config.yaml
num_hidden_layers: 9
hidden_size: 128
n_experts: 256
experts_per_token: 4
d_expert: 64
d_shared_expert: 0
hidden_act: "swiglu"
moe_layers: [0, 1, 2, 3, 4, 5, 6, 7, 8]
router_score: "sigmoid"
normalize_top_k: true
routed_scale: 2.5
balance_loss: 0.0033
balance_bias: false
n_groups: 8
groups_per_token: 3
init_std_router: 0.0351
lr_router: 0.0017
num_attention_heads: 6
num_key_value_heads: 2
head_dim: 32
vocab_size: 8192
norm: "rmsnorm"
norm_place: "pre"
norm_eps: 1e-05
positions: "rope"
rope_theta: 10000.0
rope_fraction: 1.0
qk_norm: false
attn_scale: 0.177
tie_word_embeddings: false
parallel_block: false
init: "uniform"
init_std_qkv: 0.0545
init_std_o: 0.0677
init_std_up: 0.078
init_std_down: 0.078
optimizer: "soap_variant"
learning_rate: 0.00459
weight_decay: 0.0
lr_head: 0.00747
max_grad_norm: 0.5
warmup_steps: 200
schedule: "wsd"
decay_fraction: 1.0
decay_shape: "linear"
final_lr_fraction: 0.0
batch_tokens: 32768
max_seq_len: 1024
doc_mask: false
train_tokens: 295100000
max_steps: 9006
dataset: "wikipedia_en"
Below are experts of layer 2 (counted from 0) of a mixture-of-experts language model. Rows are named router (the router's row for the expert), down (a neuron's output weights, with its number) and show model dimensions 0-127. Each number is 200 + 20 x the weight over its row's rms, rounded and kept within 0 to 999.
After each expert's rows: a language model's description of what the expert responds to. This comes from a sample of Wikipedia text that the model never trained on.

# expert 29
router,246,207,180,189,196,217,204,191,191,174,166,228,186,170,188,190,229,171,187,217,221,195,200,200,203,216,162,185,224,215,200,199,175,209,184,197,242,187,214,196,205,234,183,191,233,187,184,193,226,194,214,184,209,214,244,188,208,193,176,179,242,198,188,199,202,194,177,217,183,224,214,209,196,169,198,208,222,181,175,172,194,189,229,211,196,211,233,219,166,184,201,189,183,169,187,182,249,216,182,183,187,216,184,208,214,209,216,230,227,213,192,200,209,166,208,214,162,172,195,185,181,245,204,187,231,214,198,218
down0,194,202,186,191,223,185,245,210,169,236,198,187,198,195,205,197,233,184,212,187,226,196,241,183,185,219,204,171,206,196,191,192,204,209,219,187,198,166,205,213,230,228,208,211,176,181,184,194,196,262,180,146,202,209,214,206,208,176,195,221,179,236,209,159,200,197,209,194,176,201,194,241,187,191,204,204,156,217,203,188,221,192,162,206,227,203,182,196,198,192,183,197,203,213,211,172,196,199,199,208,199,206,219,221,206,192,207,191,217,189,223,164,236,232,244,218,216,214,228,196,197,209,174,156,171,192,205,204
down1,195,214,218,181,239,241,215,203,260,182,177,196,204,205,199,241,213,176,203,165,180,182,174,206,177,205,217,181,199,184,191,181,178,177,186,196,239,248,211,197,207,192,205,182,183,187,188,183,213,209,214,197,198,209,203,231,205,178,223,205,194,201,182,197,231,195,228,211,164,187,187,219,161,232,219,189,216,191,175,190,202,173,187,206,207,169,215,195,220,161,198,185,188,183,188,197,184,209,201,206,192,232,224,209,208,146,186,179,196,216,183,241,226,191,211,163,191,169,204,192,195,215,212,172,189,192,183,202
down2,196,204,204,224,216,189,221,232,171,221,201,213,218,200,178,233,206,179,211,173,200,191,168,219,185,167,174,227,170,187,222,178,183,163,186,202,191,189,219,205,201,205,210,210,208,195,165,171,210,140,204,184,195,179,201,163,202,167,179,189,204,205,216,203,221,179,199,181,166,202,222,234,209,225,191,175,186,199,186,213,172,206,193,221,186,208,221,176,221,206,181,225,203,223,242,206,182,196,174,201,191,136,224,185,186,194,192,235,216,186,201,217,190,191,230,195,214,183,187,229,204,217,211,183,175,209,202,175
Description: Word-final vowel endings. Mid-word endings like -ore, -are, -ude, -ale, -ose completing a word after a short start: crude, Phare, scale, Core.

# expert 32
router,213,221,209,188,172,186,226,209,180,171,177,210,201,185,239,210,209,178,183,226,206,194,191,190,190,227,214,206,209,217,170,204,177,183,173,206,206,173,218,165,244,219,241,171,200,194,166,158,204,188,220,194,196,170,169,178,207,205,161,160,171,187,217,187,195,196,200,173,200,207,203,197,180,182,244,241,214,183,203,231,218,203,194,170,182,226,207,197,196,190,202,217,206,198,189,212,200,172,178,152,216,191,192,178,210,221,191,165,195,202,198,225,225,205,219,180,163,203,206,202,185,212,214,184,197,208,213,230
down0,191,214,207,189,198,173,234,192,163,173,206,175,189,189,219,203,199,190,202,208,190,217,215,171,224,172,197,175,163,222,221,198,183,183,213,216,218,215,212,225,162,200,196,215,193,217,206,250,198,192,202,208,188,207,203,202,237,207,228,218,217,252,204,241,211,230,222,204,233,212,200,222,239,220,162,203,174,186,165,189,201,213,178,204,186,158,232,215,191,162,178,207,191,209,205,191,207,183,200,205,198,235,195,184,193,195,216,213,204,182,228,224,210,218,226,207,219,220,216,192,195,212,202,164,209,171,210,234
down1,177,255,200,208,230,187,221,235,170,210,179,168,191,222,158,215,200,230,189,203,190,165,195,222,202,202,229,191,229,185,164,177,223,212,192,207,224,200,216,208,224,180,212,223,158,221,177,180,198,243,231,174,204,204,198,208,190,196,171,177,217,195,197,206,213,207,190,220,201,187,212,186,224,170,207,205,215,233,187,195,208,199,185,209,187,196,178,188,229,217,168,201,157,205,183,218,234,176,193,174,193,181,188,230,189,224,213,225,204,197,221,220,178,186,188,188,185,222,205,190,211,222,206,193,219,242,185,210
down2,173,194,231,216,202,209,161,211,173,190,221,214,200,187,172,192,161,217,234,201,210,183,193,217,208,226,215,195,218,172,202,204,187,183,216,213,205,204,169,203,215,202,218,201,214,186,221,213,256,191,178,207,201,202,221,155,183,210,220,206,209,217,243,228,194,194,188,198,208,194,220,199,212,218,200,217,199,230,185,220,213,209,232,201,196,180,222,189,178,213,158,191,185,182,225,206,217,208,176,195,188,178,209,186,179,245,206,201,250,217,177,204,172,164,176,211,239,206,240,211,212,189,205,197,243,171,189,202
Description: Verb ending pieces. Verb suffixes ing, ating, ed completing a stem, as in premiering, skating, distributed, plus words like known, out and CJK bytes.

# expert 17
router,247,149,214,204,192,171,204,213,203,202,194,241,214,173,193,199,207,227,195,206,201,223,196,205,212,214,195,178,213,187,211,158,197,166,191,223,226,178,191,178,219,251,216,162,168,182,200,181,192,179,230,199,208,187,206,184,239,207,174,192,251,198,176,209,196,203,205,189,214,241,215,194,175,189,206,199,202,177,166,205,204,191,184,202,185,182,199,222,154,180,194,208,232,153,168,204,207,211,212,179,215,201,211,207,194,189,193,190,217,221,210,237,192,203,174,159,204,206,220,195,184,195,218,192,194,210,200,203
down0,169,210,169,203,223,211,205,184,165,207,172,183,180,248,207,176,187,216,211,168,189,212,209,192,194,194,207,202,238,215,192,231,199,206,154,210,164,214,200,193,214,195,202,206,209,184,218,211,218,192,220,153,175,191,181,234,228,177,198,231,217,212,197,175,189,207,187,214,187,167,198,184,155,188,215,198,199,222,179,194,176,188,165,198,220,181,212,180,205,171,211,177,192,183,181,211,215,198,198,184,196,213,160,187,219,225,184,174,237,171,173,208,245,209,203,229,202,179,216,202,219,190,209,217,201,200,236,201
down1,235,192,163,204,220,165,179,210,256,203,201,218,226,166,249,182,188,192,212,187,196,188,216,193,200,192,178,201,205,195,202,201,229,204,213,218,219,181,189,185,182,185,188,198,160,183,199,205,195,214,193,210,225,225,193,213,206,204,161,171,203,183,201,227,190,224,223,209,202,234,241,182,203,165,215,203,185,180,210,194,204,197,203,224,223,241,211,231,219,198,196,198,237,230,208,213,203,213,179,205,220,218,194,241,197,205,210,202,186,179,210,200,230,175,149,165,208,197,172,176,194,214,204,171,229,189,211,211
down2,199,184,174,194,207,187,203,205,181,176,206,196,190,199,212,204,237,205,190,207,203,225,236,194,231,162,222,189,197,199,197,202,235,220,235,194,188,219,217,221,171,201,192,223,191,204,231,241,258,208,176,226,167,201,196,198,254,185,200,198,170,217,206,236,199,208,230,210,206,183,168,185,224,206,203,196,205,192,188,233,182,199,208,192,185,192,228,180,226,195,219,192,209,199,190,220,217,201,150,211,198,233,183,224,183,233,192,223,191,192,206,191,176,163,231,227,239,222,204,203,201,213,203,222,194,217,184,208
Description: Common abstract nouns/verbs. Base forms of common nouns and verbs after the, to or a, often followed by suffixes: form, work, function, role, use.

# expert 22
router,198,182,183,201,189,192,214,239,189,172,180,239,181,196,194,152,165,210,198,192,221,203,181,190,232,184,202,218,202,179,208,177,202,207,218,210,240,192,213,200,208,253,209,165,181,174,184,168,228,157,204,177,200,223,222,160,211,208,195,220,186,218,176,179,188,170,215,194,226,223,225,187,192,193,196,225,199,176,179,226,189,168,214,187,172,206,211,207,184,192,189,232,178,202,185,163,195,200,192,215,179,179,210,164,211,180,203,210,218,209,200,217,210,158,214,192,187,189,208,177,207,177,176,196,201,217,211,234
down0,201,235,253,183,173,190,151,190,220,180,183,215,210,206,192,187,209,181,201,223,207,225,190,195,206,214,209,200,221,198,203,197,222,197,225,232,208,214,208,203,175,204,172,150,205,173,175,179,217,192,191,193,198,217,228,165,203,223,189,188,202,196,179,209,207,179,185,213,210,196,236,192,219,243,183,216,214,202,189,231,180,194,186,215,143,171,195,213,185,206,160,207,203,179,190,197,178,216,204,213,162,211,182,213,189,220,255,216,219,194,203,173,194,174,183,171,215,196,211,199,205,237,223,199,229,209,185,196
down1,201,221,207,164,201,184,225,227,172,212,177,195,192,196,183,202,212,190,220,196,158,178,205,217,215,187,186,230,193,202,201,178,167,195,192,204,205,227,204,188,202,197,207,175,163,174,192,166,205,228,189,187,218,205,189,201,206,205,202,195,241,209,196,226,218,211,171,215,220,174,214,235,184,204,199,214,205,188,239,177,209,173,212,244,253,188,163,200,170,156,206,146,234,201,179,192,186,186,213,177,166,197,242,208,214,212,209,185,189,216,223,205,184,210,187,214,192,214,198,174,203,221,193,185,205,209,176,175
down2,187,200,240,189,201,188,213,221,202,215,189,190,212,206,192,202,223,169,224,194,183,179,179,184,215,209,241,222,186,190,209,212,210,232,189,182,212,176,218,194,208,199,201,200,180,243,233,205,165,221,170,183,173,184,172,196,217,201,209,229,189,164,183,190,225,218,177,236,185,177,195,196,192,213,218,176,188,236,182,188,205,243,215,204,197,200,233,174,190,219,204,205,188,181,196,194,245,209,210,201,248,193,208,193,214,186,217,192,193,225,233,207,186,208,196,208,186,182,179,196,192,199,166,265,221,188,203,161
Description: Percent signs, degree adjectives. Percent signs after numbers in statistics and election tables, plus adjectives like high, short, early, full, strong, special.

# expert 40
router,214,198,170,177,165,226,177,209,174,200,171,225,172,232,182,190,196,233,202,208,222,205,220,204,214,174,192,156,217,193,160,194,192,207,177,215,223,177,217,186,206,201,203,185,226,207,188,195,218,190,175,210,162,201,209,181,222,219,175,177,227,182,158,180,188,176,211,202,206,229,201,218,174,161,204,196,210,140,180,215,170,213,219,195,172,172,205,216,168,184,221,190,207,227,193,204,204,201,177,179,201,215,223,185,194,197,215,176,209,231,180,209,212,168,220,219,190,207,211,185,218,213,205,187,201,226,193,164
down0,193,190,184,186,218,221,209,183,201,214,208,181,190,190,203,238,220,195,241,214,177,192,214,219,176,203,201,220,176,199,171,166,234,215,203,188,172,222,188,177,187,235,209,193,239,217,207,232,168,201,175,210,170,200,217,197,165,212,181,188,196,194,177,242,181,182,232,184,230,213,198,219,181,180,171,197,181,188,193,189,191,209,190,209,233,196,162,214,195,183,207,214,213,172,217,187,156,203,217,204,187,195,179,182,223,237,181,190,173,205,248,204,189,196,182,194,167,195,193,166,192,180,190,212,192,234,196,168
down1,178,166,203,198,178,173,220,219,185,192,186,172,218,230,165,215,191,194,215,209,185,166,205,213,224,184,176,175,177,207,187,210,235,162,202,204,193,223,216,213,238,246,177,187,201,152,202,214,233,199,205,185,192,211,175,216,209,210,184,201,213,189,193,195,187,190,210,157,187,204,212,193,173,222,189,212,209,215,217,179,199,217,206,206,207,186,208,196,225,180,212,174,201,159,216,197,167,200,207,202,216,200,221,215,198,183,207,214,197,229,157,228,178,209,241,187,206,189,192,212,187,200,190,152,217,237,175,156
down2,210,199,189,157,195,197,197,230,201,186,193,217,173,207,191,197,203,180,211,193,248,222,259,196,210,216,177,190,210,207,206,219,215,195,184,183,192,180,197,207,210,244,163,200,176,220,176,218,183,186,170,183,194,180,189,179,203,207,163,209,158,193,222,198,173,187,212,217,233,197,167,208,213,176,227,185,196,215,188,231,166,220,211,169,189,208,189,210,207,193,216,208,174,210,198,210,215,172,197,196,194,213,262,184,200,171,210,196,193,190,240,217,187,223,214,195,215,186,162,186,184,178,192,212,206,167,216,223
Description: Word endings -ple, -que, -le. Closing word pieces such as ple in triple and simple, alle in parallels, plus que, ve, ble, ule.

# expert 59
router,190,176,191,163,209,213,174,198,168,192,199,228,208,201,200,208,193,218,166,192,240,221,219,181,204,191,176,151,238,224,176,181,198,195,191,217,204,191,184,164,229,219,216,202,187,230,185,165,196,183,242,224,179,164,219,193,228,250,172,201,204,209,187,190,173,198,180,180,219,198,241,214,199,193,208,200,211,193,167,202,176,187,207,205,191,194,250,206,195,204,221,221,205,212,190,181,179,198,204,200,217,242,204,152,200,191,222,206,230,219,214,215,204,197,189,224,205,200,212,195,224,215,191,199,216,221,181,187
down0,199,203,210,192,153,238,181,160,190,179,177,183,236,212,225,199,203,170,185,205,239,196,180,203,204,177,165,204,186,179,187,187,228,192,170,175,221,206,206,193,186,230,197,205,203,211,226,188,231,212,182,223,165,186,198,168,188,220,189,208,244,195,222,196,209,250,214,214,212,207,187,188,182,174,168,191,187,226,190,211,214,177,214,162,187,189,191,162,221,188,210,214,216,209,187,191,182,212,192,202,205,236,203,216,187,190,192,185,185,251,184,197,186,178,202,208,197,201,234,195,194,228,203,166,186,168,206,184
down1,215,190,213,192,152,203,188,201,211,212,212,206,168,197,245,231,194,216,173,199,220,216,214,229,185,204,207,229,203,211,193,209,169,205,190,230,164,207,181,241,203,167,201,198,194,236,217,227,220,175,217,211,202,189,168,212,184,178,209,198,193,187,188,194,176,214,178,177,195,187,233,232,199,208,201,178,207,202,187,184,245,210,229,229,243,192,200,208,198,214,212,166,194,200,224,174,188,190,197,233,179,226,209,157,227,182,194,222,193,183,213,216,218,208,180,183,206,184,178,160,183,218,219,168,211,218,192,186
down2,195,196,187,164,163,174,200,209,208,181,213,220,251,176,209,162,215,227,243,217,185,201,198,261,213,221,189,184,213,206,206,229,201,225,192,232,187,197,188,230,205,246,199,218,210,186,187,199,157,189,188,179,220,182,177,188,169,193,230,207,198,188,203,202,202,192,209,203,235,241,248,162,226,188,213,185,202,218,192,184,191,199,222,190,207,200,195,203,232,218,212,231,222,229,176,186,217,211,195,183,197,219,181,203,168,198,200,189,218,171,213,208,209,195,222,187,198,218,214,192,207,179,208,213,196,204,172,187
Description: Letter D pieces. Word-initial or inner D and d pieces, such as crowd, Domain, Dorchester, plus title-line equals signs.

# expert 0
router,200,192,178,199,209,206,192,193,170,206,194,218,216,179,241,217,231,192,198,186,226,210,221,201,195,190,217,207,213,206,192,141,161,185,216,208,217,183,178,169,195,215,164,183,202,220,213,173,190,198,225,213,179,218,220,189,233,254,195,192,208,237,189,218,173,215,200,186,190,221,221,223,194,220,217,179,219,188,224,222,184,196,212,188,176,190,248,235,188,202,186,230,237,197,183,170,192,203,198,197,204,221,229,164,196,201,206,210,249,206,194,185,211,200,214,199,193,190,229,176,196,201,207,204,207,235,234,173
down0,185,234,193,239,181,198,189,209,208,170,205,188,175,198,198,195,210,206,240,203,224,175,212,214,235,226,206,229,192,151,188,236,202,242,180,196,196,194,203,191,228,172,193,211,194,212,177,214,226,198,225,188,211,160,228,215,199,241,222,224,203,215,172,196,225,187,217,173,193,218,202,202,206,188,183,214,201,188,218,180,176,182,216,177,207,212,190,202,252,176,209,229,222,212,181,189,214,183,181,189,207,197,179,209,204,196,226,210,220,198,222,198,224,204,234,154,168,188,199,197,209,222,209,174,195,199,218,246
down1,170,193,244,208,197,209,212,218,178,183,178,214,209,225,222,212,186,166,219,212,179,239,216,214,205,203,212,180,199,200,175,185,200,203,216,153,188,204,171,222,174,217,167,218,200,205,191,201,187,219,206,203,196,224,215,199,179,257,205,184,197,218,185,214,184,186,237,220,191,177,178,189,195,170,235,205,202,184,207,200,189,235,206,195,174,213,213,211,190,176,179,228,232,207,184,229,156,209,221,208,152,216,212,177,197,223,193,234,179,224,169,197,196,211,195,223,210,212,187,209,197,170,214,189,167,206,214,227
down2,220,204,147,178,183,184,216,203,216,205,166,198,196,215,193,220,234,168,173,188,206,194,161,210,194,184,210,178,207,234,186,197,198,137,175,195,230,172,252,170,201,197,206,197,170,208,166,198,221,217,189,169,197,230,212,213,209,217,195,224,157,197,220,227,207,198,210,177,189,201,226,206,201,209,207,196,178,204,216,195,154,236,203,205,207,214,186,191,214,170,186,179,225,200,235,202,195,170,198,180,187,211,185,180,202,182,223,222,214,215,201,222,160,190,201,210,219,180,204,210,211,209,195,215,206,207,192,229
Description: "end" word piece. Mostly the word piece "end" inside words like recommend, amendment, calendar, plus ending/ended and dash cells in tables.

# expert 46
router,218,179,196,175,202,194,173,193,207,174,196,195,210,184,213,202,191,191,197,209,237,225,227,165,197,171,192,188,198,174,213,214,185,213,200,211,195,176,213,202,199,214,192,186,157,170,191,210,196,221,213,147,174,182,214,117,225,224,197,156,180,164,199,177,195,175,193,195,207,213,209,172,175,154,225,218,213,184,217,197,213,178,207,231,198,181,220,207,201,200,198,212,195,204,167,222,227,165,185,172,202,218,188,196,189,201,194,219,201,202,185,207,188,163,189,197,204,189,240,181,203,198,213,177,208,192,219,189
down0,177,195,188,188,226,201,202,201,234,199,149,208,188,189,182,194,198,202,207,221,155,213,170,175,199,217,203,188,195,191,231,163,171,193,172,239,217,209,222,200,178,185,207,178,188,212,195,240,230,218,191,189,176,206,181,207,203,219,222,195,237,205,194,184,195,230,187,192,211,228,166,184,189,226,199,169,189,183,179,232,182,178,172,234,200,224,192,200,194,212,207,169,185,200,184,203,205,230,209,230,188,180,184,182,204,172,183,217,157,204,197,210,194,203,209,244,210,229,223,214,222,239,213,191,190,219,171,189
down1,206,205,194,193,212,201,197,222,239,189,171,188,242,182,204,210,148,182,194,179,220,216,212,197,200,205,181,179,189,214,202,178,215,206,235,230,172,207,171,196,192,198,215,215,202,172,213,187,196,219,199,207,218,159,170,219,206,204,190,173,194,200,164,200,198,205,227,202,217,185,214,213,189,195,243,171,167,221,221,207,208,212,170,235,217,186,224,211,203,177,159,203,199,189,182,178,204,176,207,182,182,237,206,163,161,208,212,212,226,218,197,215,215,232,220,156,217,198,185,197,217,219,247,205,183,207,181,211
down2,230,187,210,201,221,172,208,141,199,194,179,178,191,187,198,208,183,182,199,185,202,213,207,194,203,228,198,210,177,183,193,211,172,181,204,190,208,177,183,219,190,213,174,201,197,210,156,220,171,178,176,189,230,234,211,173,191,195,210,194,181,187,204,212,199,203,208,206,204,204,180,195,190,206,166,184,160,203,153,212,199,217,191,187,194,208,248,171,239,194,209,207,214,192,229,144,198,146,224,191,180,187,219,207,185,188,225,199,202,200,198,192,197,208,184,182,206,217,180,179,238,176,218,224,183,171,157,209
Description: Pieces ag, ure, ough. Word pieces ag, ure, ough, ink, ited, oint inside words, as in tragic, diagram, venture, Though, Barcelona.

# expert 18
router,229,175,188,197,167,190,196,226,204,174,194,227,166,186,185,163,205,170,199,201,227,211,201,213,208,201,167,191,202,193,205,198,198,173,228,194,217,167,217,167,232,264,194,186,197,193,197,180,202,178,228,203,189,169,201,177,211,234,174,190,199,238,167,190,187,173,174,195,244,219,212,157,198,206,209,190,216,182,168,202,218,201,170,187,176,178,213,202,170,182,208,198,205,204,170,190,228,187,170,189,221,220,224,200,196,193,198,183,195,218,180,196,187,202,241,190,218,217,208,180,195,195,220,212,217,205,201,235
down0,224,200,184,183,198,204,178,182,202,208,189,209,184,194,193,236,203,225,208,192,196,196,214,192,190,170,207,162,164,169,170,199,146,229,223,233,204,217,200,183,216,203,225,202,206,185,239,188,197,154,185,216,193,203,211,218,207,159,230,175,207,239,168,190,178,194,184,207,177,243,197,177,203,223,193,192,231,190,200,218,200,202,212,220,184,196,191,218,230,198,193,179,181,198,217,212,149,214,210,226,174,204,217,204,189,177,175,187,208,194,214,178,216,230,187,196,176,147,230,229,196,198,196,204,201,210,189,198
down1,162,198,202,186,239,178,203,208,179,195,161,198,211,208,218,201,196,214,214,192,147,211,219,224,218,183,190,208,174,185,195,214,203,178,164,174,198,212,205,195,203,194,156,189,218,199,215,187,207,257,185,220,208,171,194,150,182,192,185,203,215,170,157,195,202,192,204,209,181,170,170,197,207,209,180,201,212,184,215,170,180,197,202,242,204,215,169,178,170,185,202,170,208,218,213,196,246,170,194,196,204,215,204,219,199,204,212,177,226,191,219,176,206,182,197,191,188,194,205,192,212,206,155,171,213,230,214,179
down2,184,133,183,195,217,211,188,213,221,202,223,208,155,222,239,170,187,218,217,221,222,200,231,183,178,192,216,215,204,230,190,203,214,202,180,184,205,202,186,202,197,185,223,212,186,190,204,213,201,200,185,198,189,204,208,177,199,235,210,209,193,195,194,181,187,167,204,204,203,201,205,232,190,183,200,213,214,177,222,168,195,200,189,184,167,183,208,149,197,217,216,218,194,223,256,163,206,194,199,216,227,196,171,196,216,164,213,212,156,185,193,198,191,216,213,229,191,183,254,174,215,192,177,181,207,228,223,194
Description: Common descriptive adjectives. Plain adjectives and participles describing size or quality, such as small, main, new, large, used, and "ite" completing "quite".

# expert 41
router,185,226,206,183,165,231,162,178,197,192,205,200,190,180,222,196,180,208,192,197,213,201,202,223,241,179,193,194,202,204,229,179,173,209,195,204,221,174,208,172,220,210,201,161,193,232,214,198,211,186,208,213,200,164,226,184,196,198,174,238,226,198,191,218,221,207,170,240,213,217,203,195,197,189,201,205,207,187,190,174,190,184,187,179,159,208,207,195,196,191,163,211,181,183,194,197,235,190,227,187,203,217,211,203,163,176,197,195,252,205,181,190,195,193,203,178,207,195,257,194,241,201,194,154,228,211,162,184
down0,198,230,221,210,217,185,157,233,229,201,228,163,156,196,191,184,224,188,192,206,223,177,234,226,210,240,223,199,202,191,235,182,235,192,197,195,202,164,211,221,206,165,191,229,209,197,200,202,200,217,198,197,187,167,217,170,209,205,192,169,201,182,169,200,209,179,187,202,205,208,209,239,213,184,218,198,210,233,171,199,215,172,230,215,197,207,213,202,216,199,200,196,189,197,223,220,212,240,212,197,217,225,221,176,219,256,218,172,220,211,199,178,207,197,210,219,216,206,206,178,206,164,204,194,201,211,168,226
down1,175,195,206,201,174,225,192,191,187,175,246,220,220,223,201,200,167,207,201,207,180,162,223,196,195,223,182,211,195,190,189,187,182,195,255,189,186,165,205,222,200,185,193,181,198,194,197,209,202,186,210,235,215,192,199,212,165,169,200,215,207,234,215,191,196,211,219,165,201,187,179,197,191,205,207,185,190,209,202,201,215,221,223,195,207,217,216,221,170,174,217,219,161,180,185,272,236,193,176,241,198,211,219,224,192,228,174,205,223,173,191,208,206,197,217,194,227,202,209,234,216,196,230,184,209,202,239,216
down2,183,197,193,223,201,225,198,196,208,201,207,211,219,237,198,200,170,192,185,189,183,180,191,194,181,224,215,229,187,227,190,233,210,171,179,184,192,237,231,222,172,198,170,185,155,206,207,227,223,202,203,232,224,204,199,222,194,203,205,179,201,217,208,197,173,199,201,141,181,207,198,199,222,221,173,201,214,152,188,206,193,195,209,183,218,193,193,181,223,170,172,192,179,209,204,240,192,175,193,180,181,200,198,187,173,209,206,209,204,195,196,223,184,182,164,172,227,152,221,197,182,234,238,184,182,193,166,201
Description: Paragraph breaks. Double line breaks ending a paragraph, heading or table row, before a new section, heading or paragraph start.

# expert 24
router,197,188,189,178,187,220,184,196,171,205,186,225,161,222,208,185,189,202,183,186,222,216,224,195,214,204,171,193,227,199,161,184,167,214,204,217,228,167,184,171,227,218,190,181,186,172,172,176,195,181,215,198,161,206,202,162,225,228,181,160,217,191,180,196,180,189,208,199,215,198,232,192,196,179,213,218,222,180,191,194,176,183,203,189,158,187,224,232,165,168,195,215,215,215,191,189,219,190,190,173,206,191,194,165,173,179,198,202,227,219,185,231,194,186,192,213,202,198,237,179,219,210,197,155,221,230,185,195
down0,165,213,224,197,247,204,151,190,195,202,187,227,202,220,198,190,195,218,164,149,179,174,213,179,225,194,265,211,206,186,203,194,204,210,194,208,191,209,204,242,201,172,212,204,226,209,176,245,208,186,194,160,189,225,157,212,166,219,210,219,233,201,202,212,183,184,210,219,180,196,214,205,185,215,192,209,183,216,202,204,158,202,226,234,225,200,192,203,223,177,184,196,183,194,204,196,194,172,202,186,188,188,238,196,192,181,210,185,208,212,214,180,225,220,218,208,208,192,210,217,180,178,194,184,188,173,217,191
down1,182,217,163,211,236,174,177,226,188,210,210,210,208,227,228,209,205,240,223,199,169,220,178,221,170,198,178,180,203,213,201,199,189,207,211,168,224,220,209,226,222,212,240,214,189,198,177,179,161,210,216,200,233,235,197,214,160,206,178,217,175,184,219,157,200,180,222,218,192,217,216,215,196,205,206,215,189,183,204,202,151,217,159,197,196,175,195,182,204,213,166,199,218,206,215,201,194,195,176,191,168,174,175,212,203,233,177,153,213,177,198,200,208,194,191,210,221,204,187,196,207,187,226,200,198,191,165,214
down2,199,207,174,211,188,198,192,190,178,183,181,218,184,200,173,222,209,201,178,227,181,196,221,189,198,206,157,237,197,202,245,184,160,172,205,226,218,190,166,245,182,217,203,175,222,212,174,203,215,210,195,205,208,208,211,212,220,200,204,159,212,230,189,209,218,162,184,214,207,210,195,192,174,218,180,210,211,192,202,194,206,178,163,174,201,198,211,183,209,188,224,206,196,205,169,211,214,158,221,196,215,224,211,184,212,196,187,243,201,220,214,204,230,181,205,214,215,167,232,245,188,208,236,186,191,189,239,235
Description: Prefix pre/post. Word-initial prefixes, especially pre, post, pro, vice, non, as in pre-law, pretend, preparing, non-Euclidean.

# expert 49
router,197,184,175,199,181,185,160,202,215,189,201,199,224,204,228,186,206,220,177,205,205,228,195,181,194,205,183,172,212,163,204,220,192,221,231,228,204,170,203,177,201,192,225,196,224,226,188,166,213,146,221,221,170,221,186,178,209,200,176,202,214,184,195,211,193,187,216,228,208,198,220,211,184,189,209,187,214,177,218,165,175,174,192,204,164,190,213,246,163,207,191,193,205,177,159,188,211,187,205,196,188,165,188,204,207,219,175,199,255,211,194,208,209,185,163,208,178,210,220,142,200,213,184,199,200,198,193,215
down5,192,217,224,192,195,185,200,186,184,206,198,228,197,186,207,207,239,183,232,192,226,243,198,199,169,224,216,210,186,176,208,182,195,177,208,241,197,186,234,207,203,196,189,191,224,173,197,171,222,190,165,211,154,214,165,206,195,161,226,201,212,222,195,198,197,226,211,187,205,141,217,225,185,198,210,192,174,185,176,200,203,207,214,171,211,198,184,236,205,204,192,213,223,241,251,191,203,216,219,189,203,210,214,253,173,188,209,198,185,209,184,180,164,213,208,217,215,225,198,186,199,196,198,188,197,199,176,177
down6,195,228,174,202,204,231,203,183,213,193,192,205,202,166,205,183,199,199,158,186,203,186,184,222,205,209,153,195,214,251,198,203,213,170,190,207,197,183,172,211,176,201,232,189,250,197,182,180,199,210,216,195,177,214,218,195,184,201,194,209,224,181,187,209,182,180,237,208,189,235,227,229,214,207,226,194,211,216,165,223,162,185,173,231,205,156,169,176,196,164,183,210,232,211,185,200,206,190,177,203,182,194,222,235,230,189,196,213,185,206,230,189,193,219,207,220,200,186,223,193,187,197,215,222,198,225,186,159
down7,203,248,195,213,180,184,211,185,232,206,216,188,209,178,190,205,197,186,197,183,171,197,185,230,198,218,212,198,228,190,210,215,173,163,198,180,201,189,173,191,219,179,210,193,199,224,154,173,201,200,198,205,200,193,198,222,197,218,224,213,205,229,200,244,199,196,189,203,222,240,222,218,239,206,190,211,226,219,240,214,260,203,198,232,239,202,199,184,223,186,192,221,176,188,210,234,176,229,211,173,210,207,200,198,197,172,208,178,239,199,222,239,214,225,190,187,199,216,194,189,171,198,191,221,188,187,163,202
Description: Letter h in words. The letter h (and j, ch, sh, kh) as a piece inside words and transliterated names, like single-h-andedly, Bage-h-ot, twentiet-h.

# expert 7
router,208,193,181,196,185,199,234,191,209,204,173,202,150,193,228,220,204,213,200,194,180,179,225,197,207,204,185,170,198,214,212,154,181,190,224,253,222,190,198,180,236,198,194,205,209,226,206,193,191,166,211,213,186,187,216,215,195,177,188,212,182,193,220,178,206,194,198,237,202,178,201,189,152,163,224,201,211,184,191,231,154,173,223,165,191,209,217,252,194,174,224,227,237,212,161,178,194,183,170,206,189,212,208,206,202,163,221,196,227,196,203,188,208,180,201,207,197,179,207,198,224,203,209,188,220,215,200,212
down0,219,190,186,223,212,206,221,191,198,209,181,189,208,173,214,205,171,198,204,195,198,197,184,165,207,214,202,182,175,235,235,232,186,189,197,201,205,165,185,193,216,178,223,194,211,243,190,196,230,179,210,201,211,190,222,192,221,195,196,193,215,221,235,189,234,193,213,185,151,206,175,203,263,192,164,245,207,221,191,194,205,178,179,210,237,192,220,174,205,182,224,209,179,203,191,199,187,145,186,238,226,216,204,207,224,187,239,190,179,159,188,207,185,183,209,213,210,215,204,191,221,199,201,196,182,193,175,198
down1,206,215,214,162,208,193,217,208,235,215,189,217,190,230,178,179,212,203,182,182,166,189,222,200,220,211,200,184,256,157,204,199,197,200,178,220,193,185,232,204,177,173,227,188,180,196,214,203,184,207,209,187,239,220,217,183,213,219,197,178,215,207,235,190,203,189,194,197,217,227,209,220,197,203,223,194,211,193,195,190,217,188,207,197,148,170,228,172,222,193,195,158,237,218,224,223,178,170,225,211,174,213,213,187,200,157,162,191,230,179,231,206,245,210,213,203,191,183,182,213,189,185,205,192,189,204,189,191
down2,212,194,187,179,196,189,201,216,194,203,154,216,211,182,165,196,229,203,174,192,172,226,202,217,228,180,237,211,182,196,224,185,166,175,176,205,166,176,168,145,222,210,224,171,178,219,207,219,204,195,219,184,212,194,180,173,177,179,176,193,176,194,234,234,181,217,218,221,202,184,200,206,227,163,196,196,199,209,176,207,172,205,218,178,197,203,212,174,192,199,231,205,210,207,165,170,169,212,207,197,193,174,210,200,197,219,239,210,216,219,215,191,186,221,168,208,200,178,190,201,219,186,184,216,206,237,220,183
Description: Infobox field colons. Colons after infobox field labels (Family:, Country:), degree and minute marks in coordinates, and +/− or | cells in tables.